{
  "num_hidden_layers": 8,
  "hidden_size": 256,
  "n_experts": 64,
  "experts_per_token": 2,
  "d_expert": 288,
  "d_shared_expert": 0,
  "hidden_act": "swiglu",
  "moe_layers": [0, 1, 2, 3, 4, 5, 6, 7],
  "router_score": "sigmoid",
  "normalize_top_k": true,
  "routed_scale": 1.5,
  "balance_loss": 0.000199,
  "balance_bias": true,
  "n_groups": 8,
  "groups_per_token": 2,
  "init_std_router": 0.0231,
  "lr_router": 0.000541,
  "num_attention_heads": 4,
  "num_key_value_heads": 2,
  "head_dim": 64,
  "vocab_size": 32768,
  "norm": "rmsnorm",
  "norm_place": "pre",
  "norm_eps": 1e-06,
  "positions": "rope",
  "rope_theta": 10000.0,
  "rope_fraction": 1.0,
  "qk_norm": false,
  "attn_scale": 0.125,
  "tie_word_embeddings": false,
  "parallel_block": false,
  "init": "normal",
  "init_std_qkv": 0.041,
  "init_std_o": 0.0509,
  "init_std_up": 0.0587,
  "init_std_down": 0.0587,
  "optimizer": "adam_hyperball",
  "learning_rate": 0.00606,
  "beta1": 0.9,
  "weight_decay": 0.0,
  "lr_head": 0.0153,
  "max_grad_norm": 2.0,
  "warmup_steps": 320,
  "schedule": "wsd",
  "decay_fraction": 1.0,
  "decay_shape": "linear",
  "final_lr_fraction": 0.0,
  "batch_tokens": 131072,
  "max_seq_len": 1024,
  "doc_mask": false,
  "train_tokens": 840300000,
  "max_steps": 6411,
  "dataset": "wikipedia_en"
}
Below are experts of layer 2 (counted from 0) of a mixture-of-experts language model. Rows are named router (the router's row for the expert), gate (a neuron's input weights, with its number), up (a neuron's input weights, with its number), down (a neuron's output weights, with its number) and show model dimensions 0-127. Each number is 200 + 20 x the weight over its row's rms, rounded and kept within 0 to 999.
After each expert's rows: a language model's description of what the expert responds to. This comes from a sample of Wikipedia text that the model never trained on.

# expert 49
router,153,183,175,188,189,232,193,201,213,172,207,241,214,221,172,194,189,218,180,210,203,212,204,200,207,187,183,176,181,167,154,204,194,144,218,187,182,196,219,196,196,230,208,175,203,172,205,204,164,172,206,194,172,202,198,148,205,200,238,214,218,211,162,229,200,229,196,216,206,190,181,196,192,177,236,211,191,232,168,219,228,126,216,193,227,214,203,214,212,196,197,206,207,184,187,201,214,218,231,198,201,170,237,200,205,216,217,165,192,214,198,184,204,220,196,197,214,201,200,194,194,202,203,204,194,184,196,220
gate0,216,202,191,205,210,193,182,223,212,221,193,170,172,212,198,198,221,189,199,218,201,198,187,203,215,198,221,201,218,171,206,212,217,199,251,214,216,228,178,235,228,216,148,211,180,209,220,186,190,203,219,196,200,196,189,192,214,181,195,210,212,209,195,197,148,190,204,193,230,185,172,209,205,221,219,174,158,143,211,177,213,244,187,220,197,240,165,182,187,173,231,176,210,192,207,147,196,202,203,191,189,242,203,184,189,185,185,178,225,211,193,185,230,175,205,215,175,195,218,187,198,213,184,182,216,219,220,181
up0,191,234,218,241,197,175,202,204,207,235,217,168,223,220,207,199,197,198,196,177,235,160,182,235,210,223,203,213,224,194,214,205,215,196,205,223,170,201,248,206,176,173,237,184,208,225,187,156,241,201,171,201,197,179,229,212,159,217,204,176,201,187,204,219,216,189,213,186,194,227,244,194,181,186,171,178,177,202,177,218,193,209,191,166,195,210,202,215,216,204,190,183,200,192,197,222,180,196,211,176,230,224,224,205,168,203,229,207,227,192,176,214,199,233,153,222,181,222,176,217,184,198,210,200,186,190,190,192
down0,221,181,210,195,190,216,216,181,214,213,187,209,194,160,236,208,218,211,229,213,178,188,195,214,182,205,177,194,193,179,150,214,194,210,203,198,194,209,156,197,221,147,222,204,209,233,215,212,193,195,185,200,192,226,210,203,198,199,164,228,219,199,193,169,211,170,142,222,194,237,210,203,184,195,204,160,183,218,214,171,240,187,220,209,211,211,194,198,192,198,149,225,193,204,196,154,193,188,176,186,223,198,203,198,162,195,196,213,200,223,212,197,192,226,201,195,195,205,164,211,195,193,192,195,213,204,184,194
It responds to: Biographical date punctuation. Punctuation and markers in opening biographical parentheses and foreign-script glosses, such as "(born", "(died", dashes between dates, and semicolons before Hebrew.

# expert 1
router,153,180,221,197,191,234,163,207,215,189,172,257,214,197,198,208,198,200,229,213,213,188,188,208,237,218,207,214,211,206,187,206,201,190,235,192,166,181,206,203,194,200,223,217,184,182,219,222,163,193,214,189,173,192,215,145,199,194,208,209,190,200,167,204,189,231,194,204,176,221,224,192,167,190,266,211,208,245,185,210,210,151,197,207,211,213,200,237,198,195,202,220,231,205,199,183,211,202,194,200,190,161,253,190,223,212,207,182,203,189,204,178,188,193,195,202,205,202,235,198,207,175,205,212,182,213,223,217
gate0,185,205,243,226,197,210,196,204,212,218,190,173,177,224,175,197,200,221,203,170,185,165,174,169,174,189,209,200,225,207,202,222,194,179,199,215,207,187,235,185,207,206,185,179,203,208,217,183,234,189,194,219,231,205,213,157,225,189,220,223,149,212,204,224,178,222,224,216,173,218,173,209,197,179,219,220,180,206,196,178,180,179,193,228,184,229,191,191,187,195,184,202,209,171,210,159,214,187,216,226,213,177,223,239,216,189,199,173,157,194,208,183,187,181,227,207,210,166,239,169,163,216,221,221,177,232,157,206
up0,213,250,207,171,186,250,205,212,198,186,201,211,186,199,151,190,183,200,228,196,182,188,223,221,210,203,206,181,199,194,180,162,184,205,216,203,217,163,215,189,186,235,202,205,204,183,158,215,223,236,175,174,193,198,201,177,206,188,231,206,201,202,177,209,164,177,213,187,184,223,221,180,197,228,208,212,203,182,185,216,188,208,190,189,167,177,200,206,216,172,185,209,205,176,214,178,196,177,199,207,231,196,181,194,231,203,223,238,203,170,219,204,187,165,212,214,179,177,194,181,236,207,207,220,197,205,193,223
down0,233,196,223,207,203,220,194,193,193,211,224,182,227,203,213,218,206,159,188,202,197,231,188,187,199,196,199,196,210,226,192,207,232,224,175,181,184,190,232,192,229,211,188,217,191,193,165,190,177,182,200,170,201,177,178,191,185,203,188,177,194,229,186,166,188,199,177,201,156,227,162,207,214,192,186,214,181,185,184,199,177,233,222,205,168,200,195,209,187,220,200,185,200,190,196,219,203,190,208,178,217,156,215,222,197,210,205,205,209,193,188,202,175,192,228,166,160,180,213,185,195,229,191,181,191,181,195,162
It responds to: Role and relation words. Words introducing a role, category or example, mostly as, also from, to, including, became, called, named, as in "commemorates him as", "such as".

# expert 3
router,167,204,203,190,204,252,213,193,206,197,216,235,224,191,186,197,179,221,223,186,191,211,183,187,187,191,204,197,198,187,184,177,192,205,187,193,187,184,187,200,185,201,201,207,178,178,205,215,175,185,221,195,190,213,206,153,187,199,218,203,183,194,181,204,214,237,192,184,203,197,180,183,184,182,261,218,195,216,163,220,213,111,219,186,208,223,198,184,211,184,192,214,216,215,196,213,203,193,199,192,216,189,209,170,185,224,206,195,228,204,225,207,177,231,200,177,206,182,223,210,201,180,224,190,201,203,191,232
gate12,212,215,185,201,198,250,207,229,214,176,193,196,207,208,195,184,188,178,234,216,188,209,187,197,228,197,209,180,187,165,210,167,201,201,207,217,213,193,205,223,205,209,224,175,196,192,228,214,174,156,217,168,204,174,207,182,220,162,205,185,211,179,226,224,183,204,224,149,187,203,158,196,184,218,219,159,213,171,199,215,193,210,187,221,228,235,173,217,218,183,191,206,211,197,207,229,194,237,204,210,191,194,227,179,199,204,173,227,223,252,196,201,196,187,197,195,134,195,231,192,197,194,241,158,195,208,208,215
up12,236,219,201,208,206,198,196,213,193,218,202,206,239,210,182,197,181,190,218,188,164,189,229,209,195,147,179,190,205,205,204,187,190,184,191,216,217,218,197,198,164,233,184,213,187,206,207,192,168,226,181,226,218,182,223,193,215,214,207,194,181,209,206,181,210,227,215,202,186,196,183,201,232,180,197,200,234,200,197,215,208,228,198,189,210,228,202,229,195,205,241,183,203,213,228,194,206,220,195,189,188,218,222,199,185,203,182,177,222,201,202,224,204,232,224,179,168,225,258,228,196,188,193,177,178,200,216,222
down12,216,204,168,172,211,194,174,178,204,185,202,194,179,224,195,204,187,184,186,178,234,202,200,185,206,202,169,242,203,167,236,222,208,225,221,213,223,211,231,217,200,197,251,181,243,201,217,181,210,202,194,201,236,214,226,185,189,166,175,215,230,201,216,189,178,164,223,181,194,189,193,181,201,201,218,212,192,175,222,167,215,239,173,199,200,197,213,184,148,194,190,176,214,208,211,157,185,209,209,191,189,229,209,199,174,216,206,207,196,231,181,181,186,168,199,184,202,205,210,231,194,231,180,211,181,162,206,148
It responds to: Name syllable fragments. Mid-word pieces of foreign personal and place names, mostly South Asian, Slavic or Arabic, such as Sanj-ay, N-ase-em, Sotom-ay-or.

# expert 55
router,187,218,218,245,222,198,171,198,211,195,229,210,202,215,186,206,213,190,195,246,193,202,212,186,194,210,194,206,185,177,149,199,209,192,192,219,180,192,219,196,199,196,202,173,165,167,232,204,159,168,209,211,190,208,206,180,189,182,235,188,211,199,166,204,191,259,204,200,179,207,189,171,233,196,220,198,202,248,161,203,184,165,196,241,185,175,190,188,211,189,219,230,219,227,199,191,197,206,219,212,207,188,198,202,202,231,236,187,215,189,210,176,190,230,180,192,214,180,196,217,221,209,171,184,231,217,217,215
gate1,246,203,207,222,187,167,197,199,225,227,227,207,198,223,212,202,212,185,193,187,174,203,233,208,217,236,243,219,191,199,182,211,198,201,207,181,243,228,203,213,197,203,169,191,195,174,187,215,204,192,197,206,201,210,213,191,207,216,237,184,229,159,201,200,189,193,204,170,185,207,219,177,222,205,202,229,216,205,194,212,176,203,212,190,218,215,194,153,194,213,189,188,223,183,173,208,221,205,193,171,237,194,240,210,203,201,171,177,191,224,189,158,194,151,229,201,164,175,208,194,208,204,193,200,226,202,157,207
up1,146,213,188,214,224,188,248,194,210,203,210,206,202,228,203,213,191,156,175,184,211,236,174,221,197,185,216,233,223,180,199,225,223,170,187,196,186,191,193,215,222,216,216,190,225,190,183,204,209,174,196,216,189,177,215,198,208,223,216,168,222,191,185,183,224,211,222,188,224,211,165,205,206,197,217,215,223,222,176,191,195,188,210,205,217,238,241,221,192,207,178,199,218,204,222,229,186,238,218,230,194,196,219,194,204,210,199,212,205,244,216,204,175,232,223,181,168,202,226,214,194,163,179,186,179,227,196,187
down1,185,179,217,195,204,210,174,174,228,198,224,185,181,197,210,219,208,174,179,196,187,200,204,196,215,257,218,184,233,203,205,198,236,229,212,197,174,198,223,187,192,160,219,198,153,202,245,204,196,225,215,230,187,222,220,230,191,145,211,183,165,233,208,172,180,216,177,213,230,194,177,207,213,219,214,223,181,188,218,178,186,249,180,215,206,211,209,206,184,188,175,231,227,210,184,214,166,189,179,218,189,204,182,205,172,169,208,221,216,214,199,213,195,204,175,201,235,188,205,185,204,190,236,176,197,200,180,181
It responds to: Coordinating conjunctions and of. Conjunctions and the linking preposition of, joining nouns or clauses, such as and, or, &, et, nor, "flood of".

# expert 58
router,180,199,189,189,213,259,188,200,188,188,180,210,198,201,187,209,184,210,183,190,177,183,209,187,208,216,224,184,190,178,165,182,183,191,200,219,164,198,199,196,195,219,210,199,181,189,196,193,185,174,216,189,191,196,221,144,198,176,221,228,186,196,183,187,188,234,219,201,192,201,199,214,177,194,255,223,196,236,182,221,207,104,206,200,202,214,177,205,200,173,192,242,238,195,201,201,202,199,194,173,205,208,222,161,197,225,191,194,215,211,218,201,215,224,202,178,211,169,227,197,196,199,204,192,231,194,203,215
gate0,205,164,215,213,209,207,163,224,183,191,176,189,227,239,179,211,175,246,183,191,170,207,200,183,168,222,182,167,187,188,220,197,211,201,203,177,217,216,182,190,170,192,194,180,189,175,194,193,208,188,197,219,208,226,202,235,205,202,208,217,210,208,232,173,190,181,204,178,227,208,195,202,163,199,188,198,207,190,177,191,202,185,181,194,169,218,209,213,175,193,196,209,210,221,211,197,206,162,185,192,235,210,238,171,172,206,198,190,209,191,185,179,183,168,216,187,239,178,186,190,223,199,216,204,170,253,214,185
up0,201,199,233,231,220,235,172,200,209,208,209,231,219,226,159,194,177,199,185,198,194,197,235,164,197,194,202,169,219,217,188,209,206,188,165,182,156,184,211,191,213,186,232,185,189,218,212,192,158,190,192,182,183,222,202,220,209,210,213,186,213,234,212,205,224,170,217,216,179,207,184,204,209,189,186,181,217,235,197,231,197,182,220,191,177,219,200,220,206,220,210,251,196,189,187,216,216,181,206,198,201,200,166,178,203,209,172,206,201,198,239,208,213,202,223,161,205,206,224,158,225,187,183,240,211,198,214,202
down0,199,206,225,235,210,186,180,209,179,225,220,189,200,169,173,217,175,210,201,216,212,216,203,197,177,184,185,190,221,135,188,235,216,202,186,170,233,186,237,177,173,203,222,216,221,148,193,230,214,229,204,206,198,200,194,189,223,196,195,236,183,210,188,193,177,209,204,222,191,201,177,185,184,175,190,196,199,214,224,208,226,206,222,202,219,205,196,192,186,203,237,189,170,225,213,183,190,222,181,171,215,190,194,182,189,205,183,178,198,150,178,238,203,206,203,200,200,210,205,218,230,214,188,183,187,232,217,211
It responds to: Foreign name syllables. Short syllable pieces inside foreign personal names and rare words, like iz, ac, ik, az, in Parviz, Sbaglia, VeeKay.

# expert 6
router,158,177,192,227,217,229,193,208,174,220,196,238,205,203,214,198,223,184,230,208,241,222,194,181,196,203,194,194,204,197,174,186,218,200,203,196,193,177,212,191,181,206,182,209,209,217,225,193,219,155,210,213,210,206,206,215,194,215,198,215,188,195,172,176,217,227,193,211,261,204,211,213,198,203,192,203,196,184,158,213,199,233,187,182,211,246,176,196,224,175,215,210,209,214,200,186,193,215,194,192,229,202,220,202,186,214,196,201,214,179,154,198,250,191,190,205,214,208,241,204,204,201,203,217,199,236,226,216
gate1,199,247,272,216,236,238,137,203,223,194,165,205,216,177,227,160,205,198,191,168,205,182,174,188,199,194,233,200,218,213,179,194,252,202,199,205,206,239,199,210,246,224,196,214,186,204,173,183,191,183,236,230,216,189,230,204,198,191,184,212,192,187,195,186,202,203,186,191,185,197,194,195,168,207,181,227,216,199,190,207,211,190,167,190,216,214,207,207,211,214,204,214,200,207,196,192,192,234,191,216,187,186,185,180,191,198,239,219,201,197,223,175,196,198,210,185,191,198,201,203,198,151,224,207,216,245,203,220
up1,204,206,241,184,200,205,157,212,155,214,201,172,198,209,199,231,186,205,175,184,170,181,175,209,198,194,223,231,213,209,220,203,152,229,229,185,212,165,176,139,206,174,219,189,188,183,182,178,164,232,191,208,220,181,191,180,205,212,223,173,181,156,210,233,232,174,198,170,149,186,190,178,205,203,212,187,164,197,219,227,184,174,186,212,221,160,230,204,198,204,182,215,189,255,231,202,161,211,195,188,247,177,183,182,208,186,222,223,227,203,202,207,170,220,201,244,170,205,193,215,209,224,185,205,197,213,206,205
down1,226,192,234,176,190,197,184,197,200,210,195,206,196,229,197,187,201,251,203,212,222,225,202,188,242,201,213,170,177,187,204,177,219,189,205,187,181,221,223,185,238,216,175,188,183,219,210,204,213,198,220,223,193,174,216,177,207,201,174,192,202,137,185,213,193,213,178,229,186,209,204,208,169,198,219,227,211,228,204,196,213,216,171,182,187,193,213,189,187,188,227,176,217,209,176,193,189,217,218,246,191,215,215,219,202,198,198,231,209,153,185,185,205,206,195,208,214,209,244,193,208,169,238,200,237,207,248,249
It responds to: Definite article the. The word "the" (and "The"), typically after a preposition or verb, before first, same, United or a noun.